From a checkpoint of a small mixture-of-experts model trained on Wikipedia.
Experts: 96 experts in each of 6 layers, 64 GeGLU neurons an expert, 3 picks a token, a softmax router, a shared expert of 128 neurons.
Below are experts of layer 9 (counted from 0) of a mixture-of-experts language model. Rows are named router (the router's row for the expert) and show model dimensions 160-319. Each number is 500 + 40 x the weight over its row's rms, rounded and kept within 0 to 999. Numbers have three digits each.
Before each expert's rows: "mostly gets" lists some tokens that are sent to it at least half of the time. This comes from a sample of Wikipedia text that the model never trained on.

# expert 74
mostly gets: " th", " gen", " rel", " cl", " med", " mod"
router:536564513472533487619474490477469506466570507440532529591466469493506474512529471569473499486476432524449488549515506500486497466523499462548473494547470461506488528528578476488478522452480475497438442555520495541424476533557569545461564502517483435412509450534503517508519528447479436558459572518508519504483424479484575500452494445537483540457523577502474531481529421542524408416493557446500549455516450535527480522390515465450430495524457494482457576515425537483449524539406474

# expert 6
mostly gets: "ers.", "s.", "\".", "ing.", "ation.", "es."
router:441568532476390459565563536478590520508452452514528485547540528560471480455492550483556489540530487533541507550479509440511461495514527491500520505546527482461488541472435501488494563541524452507555436514432482519460526494489500468540449525580490542464490473486501490506475527529545462498459505509465498450446473506535465462567412476434520478530566517540508440534488506466491510556492546504509490486569469533468577481504490520489447552498517505559520496553548565500457558516453465

# expert 37
mostly gets: "-J", " d", " \"J", " Tw", "-F", " St."
router:480500480488476558579472555468479396445519492527514484527458478545543560467477493457539559551449455596494466535505598521432451543471501499469478543534464463538539453501525530498502494489483507593557540475479436454423471510489512536450495470531509411448496433503534494482534455537529449468465532486485539480483456444473505529497502458542540444435522414465538447493471497550543476486514474510568513500464465519511479533500454582523446445536570526483503472503505504491543462457448516

# expert 16
mostly gets: " touchdown", " playoff", "-yard", " upper", " bottom", " UEFA"
router:536474503509512503452553527487443518486489517476520485543562540513581432459460564539467559411496519442420481518523461512463444465461422501462528534508530494544537503456526506458412462570494477502507499462448529538514516452518420551528553482475593512560431562510488526521493520478501551556510454422514539469493478535512571534423520452454567534497455468459476548549465532459542569455506538493504494544471495508459480506519500515510505569522489510468525491567426444487476549478481488

# expert 44
mostly gets: " K", " k", " (K", " \"W", " (W", " \"B"
router:480477530445523506539418477472477455475523515502510499500408472582450528510503527441512556558459457514482440463477590501474476553442479456479454451570488400591558461559463506488450428475453489562570527501507463525479550405449465544531556463521531482499485431507510503551528442542489532489498512470462517503532448500508448549476544468525513454475497500543485516508455532540566557519515463512506520525508526518502468441498514447514481552484550541424492420503510544520519496487531474

# expert 93
mostly gets: " School,", "ski,", "),", " Press,", "3),", " London,"
router:502522496558543457407493482460613551497411493551453522450557586478473538453469483473557465543521463524523553494518484500428523504437542493517519521468603523468502455453472471568579484517548563529464509463522503481431552463471494493544508584501470496509510530519458483510528579477492534478543501516442476554459555492544508514552416500486464450492459516472474504543458539585488477545541467467560501577447492529498466477543495508449454516437459492512519500508470392498551505424475568

# expert 12
mostly gets: " bomb", " pe", " samp", " lit", " hand", " har"
router:485487468443514473481529491532511485512547465465522557571453433476480515452480463551434485510491466565508477488462459440488527461499569439489486527514447549496447551524517496488444552519563514502436483505524495491514502556541528507423519458504460412485477504486518511526457464543590586519552558536510487485573431490445532473556515491507506512574467586537454483521520460465480525537439488464511568493553453494513505517531493482473600525520515439461530526539438532518476504575512463

# expert 4
mostly gets: "sch", "left", "enh", "b", "burn", "haw"
router:535536546425530503526506470518540486412519525504516494474567512586493537474442512428442458473494471452462544473483533538475470466499497478478520481564459477511432512562574530420450514452553550574501532497555547566492543508446518546439498508485510465568530479446514532562516486517480541512505483541447507477520450530469466493584494506526419518513489569562482483551509509510567442561415484554576519496527583434480487525542419502494570554559522512467529460476519474426507457541548459

# expert 73
mostly gets: " Born:", " ARG", " by:", " Spouse:", " ITA", " FRA"
router:458414466564458557464431578516454523546445528549488470421435586529491494491578487541464507497488589491509475530504482516507490558485513501507479557472497562483460435540488472532513585519540565556471502482514456514497483520439463464511437577513494518544508485473468444518459483453483439577497503513458452516493515536500511481539483527499461510434445543519492458474465491509467452489503537489533476483524531527496490563578510468501562472493478430413487491515570430500524539437561554

# expert 63
mostly gets: " a", " \"a", " their", " whose", " an", " your"
router:515446515448536536448491467480453553501563540562538546545580538455510500507517527439480470482539447435446546483450411505538604555483501466417460557431474531496513566505506493508504561476541476481481544533510546520466543465547469448518585512479491515516499434551493466486550572523481488472470507427551508478475450454415589550512500463443521540542496468496551519532521526512537499444517503494467565503479505483452513500496490476484462462505453562475483448542438490453494482525515408

# expert 92
mostly gets: " MPC", "°W", " ·", " (#", " Spacewatch", " Lemmon"
router:478503511518499569416479548570481483551484447519486465445472465487517564511453523463484475461469548532458431499472515477501451448453507554509474526456582506472488496515518554563579536431561478561526401501435521462495501518459529500515469503508471579467560470523536516560466526462514501483471507468431541470504545449510532488585483508517468460489510500512492474534515600493558478459513482559496437452561543510531567491546564474560497506451416444509442460507529455468506506481470536

# expert 61
mostly gets: " 2:", " 4:", " episode", " 3:", " 5:", "\n   "
router:551475512494578499452523480536524526530428498475506536462485534540492436441571458524473482556540546531530541618505472510477509526479524419504485508463559496469497411527489440526553492474485491441501482474476430469520550466505513413540587534502459513459452533497506511527453443518475493463465490487512501527554509558545464498537389449475464558496461583539441582532523471488403537496526451490486521500504476519506539493502437492459475485469475561557424436490472493439529548509468521

# expert 95
mostly gets: " Great", " Your", " \"The", " Occupation:", " Royal", " Best"
router:551497463550527452454472548469461464527412447541546481450503525479491502529497477433489502552534476508543528515463443527481478532514519434490559507437559561497561440530461500519464543472494472485549527544546481499545540449471554465564483555552482536527475534560437448531530553476524518511453451565536475503488467477484469494566486473522495523575562567447525532547463517564537417493507472551543485481410482521462546516574469501424542452444484530492539501537482455487475437478488579

# expert 33
mostly gets: " During", "After", " until", "During", " during", " since"
router:471499531579507545470541533517538475566462425537458432496533553448444512581457481476487475486537501539493525487487484483479527492492559531538519526478510458478497507549503523454486528475470500430525438471443516484562457451519459469536535495423450572510475566523487496535507449530449486527524533486487492459470527490508437477504499524538531488502524443491447507544436549423522558553449469476526469474521482490484541499435402525491485563457513475508542505527497405493535476498497525

# expert 29
mostly gets: " Steve", " Dave", " Brian", " Tony", " Jeff", " Matt"
router:400446504453494465517468529510525553515511538481524459509429510466540527453508527537443560548521498519535542472573562565497464468477582570480539436539505454499564507534462473496499566505491451525500493476518493543503487519435499491575519461499508476530527484473446552480420432527554520502502474518506499503461504561477499481563532501451468494452507425571592475523562546536490419502488535562490452489545445486487396520486541450506510460575556498548489475446544477556524472486483573

# expert 65
mostly gets: " Air", " Squadron", " Army", " RAF", " Naval", " Haw"
router:511446491517518522483552514445462428503456587545499484484492523558536510436421492449524502474559446457497389550435567456525434522438461505515505491510541409474542546564523555480487474441452486559576496455408498528483503538453513548412490538574542490465510496551517561550466553451477519535428524536426499442552433452520564493529517528526503502508605437505507514592479578417530453502518518447480570468524542509502528510540501507482569465516453507524483486513510467473517458504469446

# expert 21
mostly gets: " W;", " yards,", " schools,", "ices,", " education,", "ages,"
router:463519493547461463474525477518495570529476552543493600464491538541490437488478493544488455519488526491520523484484498520489551561472513522480535554470586574502449521452496446515530464472566523474488538569425502532524533449462465452471520590488487492499504497581466472515506497493428526532582489567546461435537529502495557507467560480486530491550508545407487504525514515549454436477565463496512483504506505447463500506449530478471478523492501520541529457569514442430507531467482505

# expert 51
mostly gets: " Kar", " MF", "oel", " Š", " Mold", " DF"
router:478443493452490470534401532498492444495462488450501560559465573529529547430457541587512529525489535520492489445503543448474490511431458506529534541520451456525497468540497481506466483509530495561527500471485419529481529499482502526573560427526531458454505491487521505558485405471470535468539565487460524477529479481488488468472575583503558480538538423465533548537479565534526531481429520547520441568519522552561543501501492509575473543504594496407469412509456500525504487513586599

# expert 79
mostly gets: " guitar", " vocals", " bass", " head", " folk", " keyboard"
router:507506435460513458522531457471563516581489465458459468550468456471512504440525498544526513575477499474542464485482424501434473475482545525483447403471421558530461524567501472541500470495469545501505517479477527529550447476518524540478484521504510516452559553542552494465536463497523532526514514530541485479524486553447465539469532458482470490513472529494482505509498443488441482479490529537438542513544449450499425454451512472496518459482540522565526545482487532486507484510525406

# expert 69
mostly gets: " la", " de", " d'", " et", " El", " l'"
router:534507505465608457600427459478525483462521516452506521470451514444503546522464501505539553496481515484550482481528538450495470478595511441516567526545492510509412482525516487535430448514464474534559549499561462553514521546433539529569521419499467574454516485516443508533490458530506485527479542558514530465511439488453384459500535527534537496459503526431520492505431549517506558555543517486579516451462500481525459459525473559504540467515473442516466491461506500491508467494541553

# expert 68
mostly gets: " —;", " Genus:", " Phylum:", " Kingdom:", "frac", " Family:"
router:426455513507515517510437496473481501498430426532489505471471511551492549507522579452560505492528528500508493502517443529487521551452539488590527567445483540518449506503530428495563412503518542506483499427521510474466507475536488472530489460556475485527512454477470442509458469533524446533503522460477508480539523481558528534556454589439531494438420582522517496471465525499508457516491508507542494455569527544514506533553525497564562484425442458516511456487492464467475459500539584

# expert 54
mostly gets: "ä", "å", "ley", "ton", "ae", "lett"
router:531548484429484433484491499484578534517572526453465506551477509496568523468460536496471490499493548478536517460402410555518499450479480473520447550538488557478591488538551516495381447488505568462463518477475558513503505513446459505527477494500611498579477470434537580518430493534550566462500463501423470484517507495486462431536474509541407524425432484560508486486580529559420475477420489536557493475501570490478528514513460541534566556521472474520509424491446474514492498483571491

# expert 8
mostly gets: " JPL", " sq", " mi)", "′0", " 0.1", "3%"
router:498542528503461524493470489541422550552490458486468466538565465564559533503494529530476508498499526492526439455447498443417593488539514530471438502472579506506495568504497483496539551495520453519483443485526539517478491555520521455470495449426493465557554518508538447473477568481513489440531528451503460500523538446516549499505538510508525476465476528480433530410570554537583539505497471604561531533470477491511499508485558492505533570480513535503558509460520521470481499449489431

# expert 66
mostly gets: "ș", "idae", "és", "ín", "è", "rez"
router:442558527427539386482435518550480494505466540426548507467479491512448530549459453462497516486585556481548537500412523563506501545563432424467491507490524574492503545557524514422477428482547488513535495477513494501398472529465506511497527515582482560518502520470507509571484452523514517459506489571496443477561532524476463500510582522464490543442459481552458485509499508565506472522481553580584529504484556492542518527520478489574521475559493457520542449466462506442512456518531477

# expert 42
mostly gets: "ić", "ń", "kov", " Singh", "abad", "ki"
router:424577460446444510456433463525550462428524527537486500511533443502556549491493524530472505480500493465491501468449485539442564497496465414533485472554454466563518511515547488508446481490552478534448500451546531506439509496441542457562526429493495539526453471466531540560470455493514511431502489514487476422533484540508452487455532499503444504486466499597464417545545561518461459549471535587577538518499575429549570567540487437554575554505577513489496472484488447500544540509577532

# expert 1
mostly gets: " 186", " 191", " (19", " 193", " 196", " 195"
router:500567499432477498472459579578503492436544466515458480603564451475515529441474444528490514429523495509462490524497499484445506515528582519482482562413561566458527518474487472517509450526450553549451536443534477461466496503498479485500534520520519475552440569486534490436530543465521463431525529418496468518487490468539447512548448450524530509492511489443484490435427522530536572550462474538489482477466529519445467531364465531461473499449513476541511490445598489489563471427494498

# expert 24
mostly gets: " Sch", " Ric", " Flor", "sch", " van", "eno"
router:518555573457576456528422463472528430438533557463551496447495492557517567568486527473477490460548512435569466475482497550436477475536468406459497501559492499519434526586489444508479440493531527528486492494510510589472546485454479547540528443530500511461481487460532512532466476466498512503520534531496521446504451487453434480504518480516476529504466570518458443580437493488527519530489494538558492507520594454531490490487470535543536476524489470478451444483500512462536476513558515

# expert 87
mostly gets: " sl", " reb", " unc", " sw", " coll", " liv"
router:500554489477517491638539492523490517439582487501480484542567500503531465541487514532477492426491469493511502535465525531540443406542485495494539458595461475502470492580570537428483531429531482464472494530565442459444479565549554496449594503532491480493500491478486499533532462463435504521475542507581566514544426454441550491481518479536474508479466536512486462469500469472457449474459551432474545413497517471500531516519480494435516420528546468469467536530509534542466517509442456

# expert 7
mostly gets: "^{(", " (−", " Score", "–25", "°0", " Loss"
router:450478560503476540490490515518438521440566512501519479500482419516521453514527478551479592533528532516563444486605487489432481529528501567485492524498529554519526538525532551514480545516521477546480521463501442527582487434491474520402488498441533540516432462507499485508457442550509580485467545493543483493474496474582555555540540490561493495497500479477474440450506572548488395491458536459481436497454531543496535537458522457518548495519477516500567493485447544451533509465448556

# expert 10
mostly gets: " June", " April", " October", " February", " January", " September"
router:527497504498556551446517561518513516433485461522524501521560472418469564511496443567504525488581517518538427430523468497443449568484524510568504497525480528504576479518473559511560525470514466557429458517526487472529464488516475539504565472411442539549537591487523503514428462529518499489506566474475557543506534460500412501462476493515469519471532485521475464439457525575503493557538486409505495467511479560470491523509485506558470465523441452466516447569448434474598466413525512

# expert 30
mostly gets: " Kan", "ür", " Guj", " Lak", "ı", "ü"
router:466469468401515470525522544550564494534477442490504485511479529493476569553461488508475490477448481484492534471489479486505483595509474451520470487474464496567492431496546489449497534470518497539460545454476511489497553547478517544456424492469582509452518487522500450559432517550512522512557449511494440446550461531520495500404508528503454450499503444444523476501445572559509526491450463553554526495501468503571496501572439546528531548490465487430491470502543512482572495603519555

# expert 84
mostly gets: " E", " port", " \"E", " Fut", " O'", " e"
router:552470476480487482598550594445430508531548534478536489484494468465506455419471509489507518559499430554555512527547503505509425494418503527524501539521448504547509485582508492534479551541427498560501519522464450515519515525467493496522490442473562485514537498491517531526565514593593564506485519506457545532475459532449489476470543524523529510535574491495546448500562554485574495493484556495452516445497460519504473440564530476484548442530569483485501470451451558496519474537505483

# expert 81
mostly gets: " football", " Cup", " Football", " League", " basketball", " War"
router:470484509500504434533525541517460491510440563476542556515474582573552433512460467549501560479431565500505516491501505512566497493492457543474524466500462435558579499548517489503456495466471546507525536471483499513560447510548430530529532562532567483423496524456528425535498490539519558506494460437491486430501480535479553518492551495494564469574560459541481551528527523525492460434554543501428443503531473492455453459507509491450470552534459507447534485480501486571448526546528483